Below are experts of layer 9 (counted from 0) of a mixture-of-experts language model. Rows are named router (the router's row for the expert), gate (a neuron's input weights, with its number), up (a neuron's input weights, with its number), down (a neuron's output weights, with its number) and show model dimensions 200-239. Each number is 500 + 50 x the weight over its row's rms, rounded and kept within 0 to 999. Numbers have three digits each.
Before each expert's rows: "mostly gets" lists some tokens that are sent to it at least half of the time. This comes from a sample of Wikipedia text that the model never trained on.

# expert 12
mostly gets: "son", " George", " James", " David", "ton", "ford"
router:466546582448439552474584517483455546496577556487490418512456490481504428499539481438486503506492529531455503530541543467
gate0:495576415478480577418541550434416539518459493520500502455439516457530413469495475483567537541434421448532540492494457447
up0:537570510451504516437529566492426499524471430555521569453436495511532407436455489472510512565504486488573591457497472475
down0:443559501448575442481529455518540508493482537583495527398524451474567617487468374395550520524450506534482418510510486519
gate1:418522459505441506474468554585473473405469601541513558517492505484540543514414594496515472389586489575470439480463423584
up1:434554492518424495465447548601480481398437575572503548556515529486535556502460593515523460398577506530485477560502438612
down1:475517422445596587593439506455504601490388472427471532519510507549491381506525468468427519537624517486514455492513445412
gate2:478394521460430517471560479506503451514495456472465490576473462578485393476484523471542386467405434405477464519478459516
up2:472417542461451479455565453508542478510517432490467528588493462544492386469513480485532401475387416441490482514469438542
down2:521523453459526525424463474563579471603506449426421439484461557490459424537482425443479434521477425426470514466539431475
gate3:585479504473526528506446444479540516553505436500410464504496493501458501547587461459500624497469524456447534494595590555
up3:571455526489485499486505518618505526491503532478485493522399557444521449576438487472569488474560439623435570501606568486
down3:499433536523558452394491547490504492482572539482538478521533512476456498407526548578526470552437448489508454506593471560
gate4:470556518514435588460568512445417494574465510388506500537496457459536546426462512479547425534461465490533518489507505521
up4:490564532537430597466555544484452494519437534431514474578448464458524572447451527509537475506458467475471504452508480542
down4:535459569398544494414510504464552467462486488468517520535545498476420465483437571473430449529474499515460443529491562597
gate5:466486429525554547500585423503595491556523407530496470415592535538487497536590563456576493370397548514545467462554544515
up5:492527551485461488513433566459492546491437567512533506540426502489503538499460415430439527658538493494504563483492461409
down5:556611463373447477456582449518557495450497509425532513415456465472505481437391437519502440462579557426422559452533429444
gate6:515561572490502556533456503502498506534498555600498469435485457558537482468466532507549489542589461461470542451481428521
up6:488432436468518460562468517515499549527490415422496544584553600447477538511505463517475475513409506554485455462489528521
down6:528493541472489514552526518551510514450489544482479503543431476521459483545459519492489448523509485459510499513572501504
gate7:522590538521571545553565523534464479533545523464414520519568594478508540377549532482572546510465553491521494476547528470
up7:530467498480502449541568498537464469458475508444590453554500476472452467504463436513515626504587443502510520469549532451
down7:506478496504459528461478408521408498459520484566471502503479463502495530490461449398443549495476464538393545546459521549
gate8:461461514493556511562490509533442546536488537520480576528487534453532471522553533534307545419580474460465492468432499521
up8:569538525536471486406477509504553471495499464489502433464528466551475515507422465470660438554411477525543531527529475472
down8:570559498498524510440455514509475548482503585431488434481613511475489495495528449463501490517546467481541507512431475446
gate9:496526452491443517568523542508537577490601553494492603510533491386541470451459605449443531478520518484642473565554527456
up9:549458555556519441389492460459489449519454541518527436459486466571423503519517459532635455442506481567382567496505510516
down9:504566548494510508536511522522458563508500533570494494503564557494437453553557451483545471502420510438478438492527432523
gate10:461483438507397500477488513479464527546434455504407522538562597507489525469451492583516587418366513525488510517520522497
up10:567505536520632502516535540517571466479584503522569506479423427512511516542548512392499439573626478471504456478486475493
down10:498492517564524598478504557449547502417554521504405517455502535559599496511431508486478566463450488487383529459428598550
gate11:492377474568472480439585447538575473445585513530526482527506565575422460494500464540491376519419567465562521492504549472
up11:535525442489550607591523470463545506558495553475563536488524489509388610472527569501445536470544408586489472603566440545
down11:484541520489489482521464409527490477440530484509498519518508534413489500525522479470439512532498467500547511554492494599
gate12:541468552427562503548593505513448467502485462488514418463531444535401551481575478489485525581569571485490555426419512549
up12:467539425570462484468462505481517531508539570515510536520463509458606492533415524520510488411436453546506449573621450476
down12:554381494591446530524503653569534480478464487492508545441520480508513465518546564536454475571528475517493494544457521511
gate13:539490576491549436529498532555514476468519455466507548499401447475511436546569454393471554540496504512550470469566546601
up13:585495563468597389508516507520546506470509470444499519483457456531519495590531481440465525506482475516540495441595480591
down13:418534450498474535563580525532529585493540506531442472583482414581474465524466563429550547559456520513473528511498549392
gate14:549442452450461508577581469471549476540553498509442597513533512537599436452554561544449532463475465562487532471482534547
up14:559461435392459532574574494492530490554539506517489560471572481554585416436515552564472539456455495557511510508433530540
down14:584531568497499567464434577440386414422550503436547491537546568392550537487476616350524546480540483465492513418533424493
gate15:504521531514532499483493487492529543491523543540450533579478540579539455540450449496452571513498550494470543494546622471
up15:440436483451474529622473449566497500436503484468560444467525412396450590511486552423562445552568440480496473551484436520
down15:558468513537430565437551491538549474486476410516499405535436549498525517548530640459534484478434501551527464375476446454
gate16:497482546431516555507503556472545486492525476522620483468521508565555419497529568519602505524385561513474503414341547535
up16:519533486609519459475501484576435538524503499479407519548550487397487601506477406527375496487608474504575484542611453463
down16:471545466465423454544619535537555568557550470514534491544542409518504522387489549571541498465636438518424479545451520467
gate17:568452476509534469481448475502482517583472450523420571496456504500484534436575543604463537478432414516557552512415504552
up17:438508465506430496524641532439493525475539513533473441491512480490508471578473439419532469492502623456514386497574453508
down17:514495478534461532489554562478495535531615530499496520500427498488442405411540617531587508546561502455436473506475513507
gate18:550574496460503546573521489399439491425477493589459488556453516538529538487523552512500481579547484593550580503641591480
up18:431463494554458493415485519570535529584474515423488466389530493402460450466458416485478537473485508401480425470382441512
down18:505463554520454500411498427471523579467633492525525427587432468567473477519385546516586445393467504504548503415607446419
gate19:523466579459444520450557401352509536493546519488424534508538479466517441544538554498451530470488527466381562507457514515
up19:470496507539575474537479596515472430491556489568585455540460513517504534498499469508524458504549412559563520474559503506
down19:479414515466478545509554596550475501441546493527479455488525469444480528557431507458537443450516518499543529462421450496
gate20:540614567532477497529455367541510545560442402531574393442512531533488387466503518575490546488521406602551420387525413551
up20:466407456507464509550532614463481492466560547505374617608511471435449533556456545435534453469531577482467561590473529451
down20:434443481527467617473459495521462471523455448567511570493488562477532488480569503389524421387559485544460567539548642528
gate21:545483541529537525507354582619505506485648478521480408496604455467513591491427479530490546543505528588473513481498526543
up21:512464547550526515510386558608494498504690453600501429533590443479491610509416481552471497538514473597492487478453455535
down21:477461508459485510504523467480527547467345512431543534552432438511478551483567505554466472487481415576509448521500531546
gate22:504513477497436517429504514522502425498398507447454417427549502455518529579509483516557552499520495420557551495460547490
up22:491489563499577486582513521478488542477621510526545578564434507529433483443495540462451457519488512580447479506486476525
down22:428547508478447484400487486544541481378467550421458501382487395480485505496440516444560485423582545444516533465526502400
gate23:525504561526503499483512399524542577497523518531483515566506613447473553531508475517519604541477462573510551512488537511
up23:542490506516497507506480386509535576518580494503462524559500581470471501551504471462536581603513529576529582521494600495
down23:528443458563480518561479466572549503470508491576535617464482495417509468589586513504480446396477470559528465548501495477
gate24:481476552467472489456537487479473426491548618548518517443500530569468438472592535493521454544470556499485500519501532587
up24:623484503522463484552534504521473579514516486562554487513511447574464532538524439464472516484477472415565509484445501385
down24:507521456541504458528504472513539586399485530463492512504461542491474543603564402530399502515497475538512574459519523499
gate25:508498500456444492597534573516506465505544476466505427460574544415476515548507543506517505447562556502480522507474590490
up25:533544500423486515581528566523539473467522451536486497453594540456476492558492520494522490467546520506492488504456578510
down25:508498438441562526557509478492559480569477547578488521568561431502475471506429569557469489549504554459536566573539578569
gate26:551497654571528515495462503558539561498532468499493589497545478516439603533501508414518501473511463535486545490509429497
up26:436545533484561518517549522411504597505545485508465499397466515448554485460477509424506491490514433567474604512470416613
down26:540462525499557501649540474459394539468457472551584566531444498613431449574494521507558537451499438453550450482435481432
gate27:529474418500492505455509567476589546447492420450466526526479469373572545554539462490504520579430488566504504581557450573
up27:541443411536520502394511617446551474485607379462477540491471524406558505524547475519537455583457433551550487501519443569
down27:510537530512599578573486483476479504522424497412484479481523561429567434490444523534452521536403536542541511460553460585
gate28:557502536483455431511518505557488517526459528437500534422459453549476540428537476473454505555522478483491489517515566467
up28:593487569471478437512484539543446518539530546453551523466460463572491544393526520466428458563492469457501449492525646482
down28:471466500475428525581424449510532445420418505438586473429439528519480542571545475576390447412631455474576506484586546523
gate29:564510476479532487457546479566552554484527455548447445533536610528517570437512466466519583499502447508534584457460527578
up29:479505527470518477458519469608534544475520440556473444487500609531477577414471508470501564502536461487538565427464487559
down29:462527512516453551483439473536575530539565455483506386533460521499451513520331564450558546425535488541473585482590491498
gate30:570486465474482538421458472548577430524392612500492520449479556423447511536499521549546505558622495444536562521501473433
up30:544458450441528522387440474543535468536500540437522536503501552434478529535445495535534511506582530434500525541488452465
down30:566558549493516498498475439521489546593532489556514510535514455496539466564549503412446418392519501481485456540522533533
gate31:511515448547402372593385474611511448572581488517514513591550468468528544552432421507482444518500478525588499526436497423
up31:480511573447597584414595503407502524408442500504481491400466488555510475428546594491477532503462514498389467447579476573
down31:402535535539484455536497475553595500392422548553507489521515591431577581531604483479439553558443508428421460443527483509
gate32:476622498567523490533541568470517503528426530535507528526555495463496527417479463545444539471456491473513623434507539419
up32:523418493423456530531517447503459504457533500515511548471436390538509496600541520414501452562507469451507386519544449573
down32:500481484579507535514524523481474492541541530520540495423484584430476562533595529525529518528559533473511501409444488552
gate33:393518472486488518539587561524474474488511516509441555539457506508476439507451537378488450560552423397570493496501481517
up33:584428525534500505498436436453498476528469431486603474513555495543513576461577448659501557428478587590485542529473506535
down33:464472522547467492625419494448563501468560562601449509552427503529506455578474438471560580474437494525525575543472482462

# expert 4
mostly gets: " histor", " Ac", " Af", " Soc", "chn", " mon"
router:405502488501422564502490427493395567582490541438452432471486516517419535409513465459607481520401537461526504452484452640
gate0:474514370510511477579450499557539565462520454501441445577511543520430470413497512514580461572367541464578576487557441619
up0:443528387533509443578472503556607543470481500479416454521507511525439465380517511514539481597415479458586576491567458620
down0:462549562540545571499451486409541545476447443604418464576470557528477525549458435470529542445512501443529473512476478508
gate1:559458587520506435502529481504337434478482466551564518453503553535482505371585529537464488572476501588565517520478494465
up1:525467604501464421504484467403404418458502493477501537557565531503505522435556520486496572555441450504506510568504521473
down1:456579494504546519560527508391535448430433463443522480423492490485521520508498472523486515481552425503542501459490498498
gate2:490532525484576555503476514512391495571509541481536532496482429505444485524414515422445487430476398510475487495469494522
up2:472538486448497493567525512510436484506414423526532466492400514550496562558459502559513459478460417512481492482529468549
down2:491589537517574422448494619555524512482440472564486463512525496595507524508431601453476502477468496597529527558454559548
gate3:418530562522470497450512589504545497557404548506464523486472506501428510528436535571528542546454488475481464458514370470
up3:420538563472533518458595592516524422572373555488481516526483558501415511565495579557551544550392445470515458450528356468
down3:482579552470552474579471399482507468475530526546470537514500528494421559469467500465460508393543554532453423546432514521
gate4:459477385571524469520611397495526569532494583509409525513534482442486506553543460503486515492501510504439512479539582524
up4:501508660395427540518488615581551493516593465455567506549502527603503509431500539496470491556486594529507471498471461446
down4:558453543539452557465510581624442559515533410376449514516468477530553479558535475456467489461459616432472613588497586529
gate5:493443424500509452473520524455601387432539500561486458601460520434481530481519369462467527517425522435494507552472558561
up5:503538589516497535522499471507457559529512522438497526452531533569525464521513659502472430540584478538508527459503435407
down5:482447502448482476567584383397512504577529454523434559510493488515474536496490491466429525531398529428535478517488510369
gate6:575439577503534466433557570511382523412492543445508478453492530561439576428472544513570438523571556541454571564550552468
up6:558425577537532491433557543519336524414449548482518485394497528566438579449466512471543469533567533531420592531566560468
down6:442395443543530484562448391500493457431455539475484568486426451519525484510546547516563552521529449494438378494502473473
gate7:553516625459574539402495571548550514476528465542570428529527552506553454468447524548535532536495415445475472568515538581
up7:486486532427596456544557537474466467413480424444589491547524556510448489510522501552530468590503556431448563546565513506
down7:538504534552427528574468509550545495506461556467524544469406564456424550474435477475505546464534487493468467472565566499
gate8:426491561482636528531591531534429480450509495503480414564538524465599518523474525556568561525538536547520548457585615490
up8:552501419556472457436508434447532372494475558469426578407500488556409428534556470504479545532452479474547479526504435556
down8:505502516554564478533485533468494501428513484439451494595555482502487521560480562418453570475581579567459567606564532478
gate9:450561571487526477538443540425550507490520574426520441505406498447470473464529571567541477526525534503492496443645554507
up9:546475521482502501427554484556424495467483457515526502501577494519520542496468425426434496425473489498474541579422474495
down9:458487483495480501511415528436478430473368486563558549554543512421453620461490569474413584614441493466505429467511527503
gate10:502574559509443485488546483629532526479471496533456530478538454474449567465528432569503541512519494418485595447429504515
up10:460489556506462467509553540548520607486436458607472600441566567508553532479552512579531610494448545435456568506502553531
down10:573457503527440480504505497513466504483520566483467512495461487478571434413435515482376470430549549584519539439482496478
gate11:529416477537481399493440439420503528489531358456420438519461418601532581467457446595516451520554443508533426540576464540
up11:519473484543502471482463392433495568547502380474435445482463437582513532460463481580527512552556467482535446525562494549
down11:373480441533491470525532499480523450511506500546580522479500505481541541488424485614493507531417436363438627469446521480
gate12:463560534575515573551482489477546484616489530620512402606507584518507538540522481428535543496474455421497560449484544473
up12:595401468526486448482478534527431535432472483459518618503477432495495416527490480560584486542522575530503437527531493436
down12:378511513574568424465526554497417569436495526468452523558531475497480530477503592481501520488564514415515528454459488490
gate13:530416420512474527457576499552572442443586507526530515532513582569511538543500540618514519574519565480545510429618549522
up13:504397505519534589507543509496534510566526411488446540489499486486436567463558601520526522487465548440400551487522605523
down13:516587530396463543468434527432551458454482459557433468460512497472464453577616576492494463438601451539452513540560548413
gate14:478535591535530483454611497475530516399487485478532505425476518573462574417513578482411502410507484461428481516487563499
up14:518424436424476467559480553563477496558446486523503498609524507435484464558487421522569491595499534556584516544495487479
down14:489541623461541570481535505562450619599431542446512582537506557512402511476403418464566446480514516531538529494411556514
gate15:531506537405466434534582558496539460472480484568587450465492488585479483512486569493532486546574502489528427552480405434
up15:519476488534461480420446468525546514504508425568518546538586502502533482545570441505490451469452422549479554419469541547
down15:441571469619471496582610527523607399478568427451490534518528530553455507557510551512537493432420474557496510464545516541
gate16:507489472500554474620525547503478487496442463465451525547523400561457447509511486449349469511513496506454446494417566515
up16:504528468517535495600534503478487506516440438451470465553529441540464385458519488469357514489513513500440471510435517545
down16:501512420581476493516500527509414507562552441542483487451462469494569470512547544487447505532553495531486460526533640462
gate17:503472541438469453449503560575460497522488483491532435586540484522521531498543501460471385393538485458524602538500396406
up17:526464501419467489444503593544497570574486432523547483530532447531580527511525547442486401453525448420527599524463435469
down17:410518513555519427496492518518561513471513585403535474440479504540536486449366526550386479415551474455526541507515497489
gate18:520471529576553600475534479512477522492415429460440431458440500519500605521591558464560413542586416482461474606528534475
up18:600521511542482464475499480436448512460526472530457476433441508433479556485525499462551490426528541500481499560430493523
down18:517418489496591491448505577434556590480404466492533447553545473576492451494392509478479480498425518502397508451518536463
gate19:536552460577480498463491576536478529544451509445434537464406564434377466395591492539509427557520527465542612548509415485
up19:512440514446539536503543465558542417450550439589524476508560454466608462602433565457481590432456453497542389439485567580
down19:469447413514452519564484506560507465479498534417529428485468490475424546441500482565541491478512497530493500464563475519
gate20:510472477437407546446491463456439421490452571466495490507515383494495573500459456568499595416437486393522496486472474453
up20:519500467446424557451486456494444455466488560493497495530479401495461622478472435540507600435452467442500505480485519487
down20:491542499473588496511514472424486515493480558527520496501552510463550433456583528464425544461568465423494515544452490474
gate21:512424487567512505556513475561562482451532598519426535498539500557510510545465489390507609517561520497554551542381494565
up21:556457496568539511552483500535570494445505641482418519500509467571477528549422513430533580536559536470531521546401490530
down21:524530507494498448558442444418604432566533500528459537642558540561526537537466486477490419479481468575467456545467506508
gate22:486623494545517518480478474473511457537551462519444503415455490522538466462463422649570466504374502417433508583563549530
up22:512605468514461498502443489482511466511567462485439500422467498517498476435513462592537472495379411469494541576537544493
down22:470451443511521503464481368414515542449501538622565404512537459478410514493533421509505550441457554585566470529499454426
gate23:439573497573510499507466447526507514488551426470534466649443367528505536503504471522490543549584516471502511496497451557
up23:466559502522489525522471446534474482487582449459503504632441368461498531458532493505496534532594470465458534509515484569
down23:434539533546458606531480573463499416426538488443548461578452431562550475465413490545557575455408591523418564525524417508
gate24:477577518487414526456540510455504497494458559488581496495416461515325564456449514527517404515541496476536549488614493425
up24:462423485514516494522483498511527509498590474500487511519618537490642428494505532502453573493462541518521529521415572534
down24:430473468491496532501528488493383565477449430506483469458577505488503615384476572508469539533504511507476502456492528463
gate25:408463379427475547527537477573443470404495574544500466564458516456464462511473509544446577525502527521499511489501549510
up25:456437436524504528503542463486413519472526504549497466453417530524523476506461544521425540550461522503475515499512529448
down25:602554453473572543537534500560422419573441481473563502480483530456461534460488551545416434561493459530444499485505482469
gate26:400581493519490494449498532477446509463518571539543454539476468471466463602505457495545490472521505509468474557531524506
up26:554456500482459536523460486446505556510515492555454535467556390514566447560497529539455520533430589480492372531428555450
down26:478568504482532575530509424523483559505568592546509536523474489524526506539537516478429529491529501552597558459463416479
gate27:441604454482460559468623506531546508365559459486483473475435466497572508527474535517470571482505578456435536625449594441
up27:484441475580510479541461520492589490608507524484509497507568488477424436476528592454420536435551429471607523436560450493
down27:490445522472440492538563456432456464462527494486417476501446474504530421532468457575459518542433459519498433463454527470
gate28:609457480551502500488521598530432522499423428434528441480506519548491549538519454453509457502493519512490592475580508494
up28:622499495605502535506518563593469504502377411430545414485494528553479480562523475456537473511499508519433531450509482469
down28:408432446526535485515543445534501481468564515446473473492486531499481563540459492509477582399524524475526449537478520550
gate29:560463482503500479510486370586583519474605441510516482510479580475476562396510562456457481508512581390525497331590550515
up29:456516513527535491483530624442447482530437576455492521503513434525546451575492458514521478462508432576459430683456458466
down29:344562477638501434551437428504555583486506402530541476467510566508519502583480561552481469542489518493490564443405502479
gate30:473494415578376531532462495591509483474497490510444534506487607516564432530479583518534531544530497499475499492579460498
up30:424548422564412579537412461610561506501464528474482526492484580511533419505489589508529587491562478513484556497513484495
down30:490460495464580424484543452532489481565552461560564515516404540497593528541426467546521492479570528477474467455398547494
gate31:457510475408507465450435483536528529491391447532513525435582510535476457529486488415559499476482521409557513519498565534
up31:528480510601490500535579497466496512481607499476511568534448558528529554454473533549445497545483485570479503463546449518
down31:588440500468457566430523380498518457543497434452391461453413485518491477521581518587550465545430492487439455460535548499
gate32:483539584555589557396541518527437482492473562504530501482430504510471462478386438479555504609492535456533537550525472557
up32:474508375502404518634487479474573525495498450530427489520524477525502504536613594512480487417490426593461452468486537470
down32:451481590504503609408501563481477481508554508472505579517447560575477569430482491530567459618484602487610484550409520514
gate33:457490533351538522558524480571538550547502460514498478544531525538548430530563461501452430574440502468443529538560517588
up33:507535507628445497417447462444465476430535557506494465455473492474508574478449549468530584419592492522552476467473479399
down33:492470470500524542551583454547520486482532502528530538490442462444515476445465556472539512501522449483515469485467501458

# expert 44
mostly gets: " Richard", "ician", " Michael"
router:446539588431436480438538491457427513571556516436426393485452480503471438504554459528620537502407556453513541499486535547
gate0:553491488520488436498426453415469513494471604488485464483517415515511533543437487551569502446485463522503424498477496447
up0:415511460523505533463580502582528499544546431524543548454536550524546505412560461506510490553528492465457559527525533441
down0:479495504555462611531512504423505507514486499408527527547549476523542531441443410457463501506517471508456464431546555566
gate1:574508494540454477442561561581518561523465438465510528475539498482438382519477534467566558480514456507531540530469519541
up1:581486389520507507475533534580508540509486499481443549438540455450472481566434487508527581433529473560469556563494548513
down1:493489514508441500511522502500443521521492479484483525494472392544449404495466615516504511552432551541462490425513488541
gate2:534538538426556396508531513564482524528506471476446560566458496573542557454446408564463542516551518557508482527442504514
up2:545519537592499503525566506534580558495549537450476504485507523470491465395561414523571540512511442616512529385492553538
down2:492448480490548462446414588483427545491574428548508385499418475504515537600511422497569552490501479526539454496540522463
gate3:501460509495402479487520546437534475517480521505543530490548501516489477397493540536469480564539482564489412546457442443
up3:496566496456597563476458504566417505501508493502509481533401450489546521603506396472532472427486559449502533447531552550
down3:481552540372478449561524542450493438459490448508509621529465489531465459532536494460641509523447496485477526465561585528
gate4:514536515535467489510539480531565519557480530510334400534522530481434617563513402542453419621563426511464490480462520527
up4:462439530495550472428450506465491454478522465517591556441489493501543414464505583452521589417436537394556492520546446479
down4:443452440449531536493509522453457429479438464487481562497510353516481447573612471488569540420443534449413529522486559574
gate5:472513482494475491460459481626488459511556396566458398498533479512597601553409591481555455546511535478437578567600543521
up5:491477489530467515528560496414473521474463606426539611454499544501423408427555420525423483509472437539540460447403452488
down5:563532491506438414452470425435523466432540462537571572509611625506433575510434460458485467543565558410548445471495488577
gate6:514537467560542535546456474502452540427569462487553507472449524529615432510418548551444497514494462552571506563525479449
up6:485481535507555514472432470490476560440533551501522507423433504551573409457411517532491521480559494516491500531502482499
down6:453556495474580555467518460615441500528521575522506492477509492553638512403488506524487518509539407497348540494575484411
gate7:477462464430457518385491518444529492457477501480420371507477494513438431560444536515554442524563458534430516507507562534
up7:561531557557497485616492467495449475562541552504535599499536495495552574441565482434482517494446514475549551446535448448
down7:543577438480551581485480464519426508477527496397511576526547457531563503441502607368491570591523510501533584522397539477
gate8:448512523598472468496515473477451490495524457454481474486474477555468510509473562464485474481438462498572494520484450471
up8:483506543600517456485538488451472544504505471479512442520465504614469515560432567425528485451458448482577528527501428482
down8:500548477438496580384505509493565502505526573593507496500561583469577558521545460535493601515494531475509399518522536530
gate9:532451409521462528453524564545439442411436517477524529497571538453515413484536502465547493450469541433502601454543484587
up9:451531523447586457628383414456580541561532486532527449479507409513491561557475526562507519551454490544503383529496592453
down9:607543470486511496499458535558382505428478386475474466519527499564537585478563568515524458498506451533545543443415484470
gate10:443553542493497532465506526510488396564561485518529520576568558460560458536582477535484599510448538441521514530490537513
up10:421546529469483532461474554505517423569544513502519528570547575478546441516593474513481632516450542457509515538477528525
down10:490458523440497553472445535492463480534449476463507589399502494376531484466439424552520417508532501485515544604475421531
gate11:434557512487506526459588510484469501407469461549526539470558502492436462510473550526528473545434490528527499608532562536
up11:592491491555486571482454471511495500576474525503568512531484515498532521409529548532508421488571601548500487395405470500
down11:473401541485468435539518549539614484520479523584491497422564496501516476419575592543533407492514419566506470509369470527
gate12:582483465462475429481561536539526432500454552544548452501467512446483365549506479502606488516555480501546535523405430564
up12:533467526526503455454590602521518483639404429565550460452541515461478331564572472554623499512472446527553474542428420548
down12:495597485547473459485416479415560611451534552492587488515550557423504531507494461529420519507541447467507557529480457432
gate13:493477501457457521511552460393535467476519419482483510464462557543552376465414420490463533464557515556579510560366461530
up13:527442498494569468531422514582513551484574586477513524558512430417487501457574545543554486583462452456471411408589581461
down13:501534551465399523539535523446543545500540449524507553546476551427578494566538504506606431513511503599490425424454440432
gate14:493355528523560515551491548492455499471606519484487440482491444546510534503455535547548542460480464521454445470470550516
up14:476348397424482475553595448510458486553583475537499460534489480551381442519463499511459599408481529474407420482472528490
down14:504556446541522451407522484550496513463565500514499484498592430509550428444531517513434610398432455402465449487579478522
gate15:422408594405510410545538463523501530489451455500599459525384521393543548581539521477544520353523525484482556498514488548
up15:473441509408515449522572425461511535439481504448596463564414583385566550616495548428524542380520495523481517476482501587
down15:504500461535627449454483452456522488498486505502499455528531546491487588470496543622498510499470502518553528490517538569
gate16:416582494486405451524549499533538514511469503509480520541581518411470510506501518508469520521519506504470534490410529490
up16:537396498523607548450476509472433477512530470496473487488435509585504453478500488516525501428512508504509454545614455540
down16:449465482485447523500464536628546558449508539524497556449471515520543424496581567547602538540472564576472555391457457509
gate17:390534457451508493358494479535442407482495537614381440526408427447533469522453521456488497507453515468493510534486587419
up17:596449536512528499592551541467521606505451453394586558450536566502450518516517465546497529476537453588511507486531382542
down17:428501463467521539520566503401526480439505487464635471530547496571525442485541488603493487521433490472540515471526485506
gate18:488524550446485444511506435556499533582583532404559478442489513505498445460437515528437667465497470599462585471509512576
up18:500513462533467558381426519520525504436471547547516554541466469481478548468535588398558428507481487352506456541582533470
down18:539474395473575428505524393446515569490451472477382506424456562532469551446484481502485489471471534605580513523522469497
gate19:583442480670520553472510468544594557484481485508502518527581490488548466536399525431520582485531497442478496457436601488
up19:398577506408456454507540531439406434485506507509553471490423522532404530458585507562456451489447478559564529519559446533
down19:525480606517465442485581500552449500503549459555488485423516514395491530480494510457507535481391583617547550506501532491
gate20:499576484470576472590527415503442423519560398485574552420573555461501605545538463522526467523469513482493443437447549507
up20:522506515442461467535511418384489453533545407535573443426595480561520518526487466585463389482416528510576559546507551491
down20:455597500391499510410520501527455466452426517556462472487519589546493511397487575504420489471505463446500484490475479534
gate21:561610404463495564494383444465502460542609465527430441551468521487467482450464467509484474546444470493463588478476430456
up21:512517409409396542549395448443467467521652473540434458540458515510496510463472484541455482499479493451530578520533407511
down21:421489519502516494497467473441526515574536473567460565516476512511508553515445443469494461531442560558494489569608492491
gate22:500541523490452443459447502468486486615450425428471588354509452520512550337582496520556509465523493508483509561451541530
up22:465422485534528494570495511539524559382563508617503439619569569495455475630406469429489487493511534483491499393511468473
down22:570620438529462444580470558531463486458420513533531479555485427524524475387480603565505438554513551553435459505538496475
gate23:476456601546522437466511499537605537429464430546527547539493461455449493464431602450507572446443421457567527536598500510
up23:484551508647454422486545490457471423430496497533541476516543455445420550500422556439461396499513530495507560565469534483
down23:491447509536474563474542468476551507499496493516517414499509511513459471540473571479434569443481486517559486537443536583
gate24:471497405451497542500464517432540461491420552514457487548468456441548549520460479432508505493566523453454552487484510472
up24:504503601503503484483456471580471548494579463561567482486520554505484442542556563565565472520448435550502473476501508581
down24:581519514512460554485574506581481482442549480537597492553557447582534436478504620489526545616480505568431399422492523512
gate25:575458517482630604463513497550456430538547483424521504483534526462428506567495555577508508565514490509490487493527538578
up25:426583476570386429476434424536489442475456461485509563458553561541505488551571497494537502549468538519484509522517484526
down25:471545520458440428512495559506498472503615404432499448489538460507507611539510507482578444544517531579545573585465430511
gate26:436476553497432560526435342444419514459592511591454445543516481445441394502476480485508487575521534503491479482503468468
up26:425536449445466572574511448422422471477513433491485525484485527429538452492522552449575540462494533532454513426516490514
down26:534517546446428422565401492545566411440526567510517429543404479545523481525482476502479421392574507582425462473498498530
gate27:447573487472495495552455506589520514434524599554534419571536506535447451407547523412481565368544439552414470525552551520
up27:447558470480491489530438525579506536426494597530551435586518482499458477438527501421457565371527446560419475505540521546
down27:448590425527560565535488499501435460549481438597424515525619492482559509433494480508480539478501424486572463514449475540
gate28:571540521505543463528434571423526490521520424509432552418448484500495512562485505592527508461455530483574464439464574496
up28:450521476407471505391596450606497502488555576466597442552486487557508544454517548438468436588494552515407510529513440451
down28:492503452480424545463446522443592407390514540568508368510512532464452500512471465432425543498478542487536561454537477517
gate29:502555515511570517507508497473521512492467454497561408474512465523475461472483493447487495502469495471521629562469523485
up29:467434499478472482496467524521491488523531510506442610535457517506489538520541542534474486523574528512457368419531473526
down29:510458526511463430450458482555513509500527559495551450545472472522470532472490468551507498522536498491475530441463523475
gate30:521457483519547448531519457518477501518399500397502497469476516536578399572475525586469462472498480475585522431490475471
up30:516617612503459590490432540477563524479609485557514480516502527476398550414563479429496508557487484586445491505530503556
down30:404459611472517535537392491432562482508577537502496482426538447519520500380470477445545499490515468496542496514514529530
gate31:485507587550494517407430517501539478517508500540517516540461483411448441546413577531561423441506578542554557457554474535
up31:508418549483523415544571531479541538438434492426431473452557517534537431496553366449522482561467502407430505455376550486
down31:451565462547472444515499463522544473577553516440529501456478676528415494499548547363457440506506439459498529446515519603
gate32:502551503431525561500569535488536494412486493461563541484441534444523500466584406582550497502525516533525542451587488435
up32:477497434571455425479418493501467499611515531559443483501589465537447500535448596454422476530464472475479499538417517560
down32:579497434524532435547491533586540585554493446567495398543511488460481424451521543417452554427424536533543488470593538522
gate33:506516371500451475459529447414503540569498576546493437569536511517497456441503543442577428504506515465608544541557522521
up33:486509362530476472444501423449504523578523531574476450552539510500488438429517512447580423484491534482572566566568513564
down33:572478527416516589541539592401493531502487445460490500444600535512497501464509431492542512493476484597409541496493504456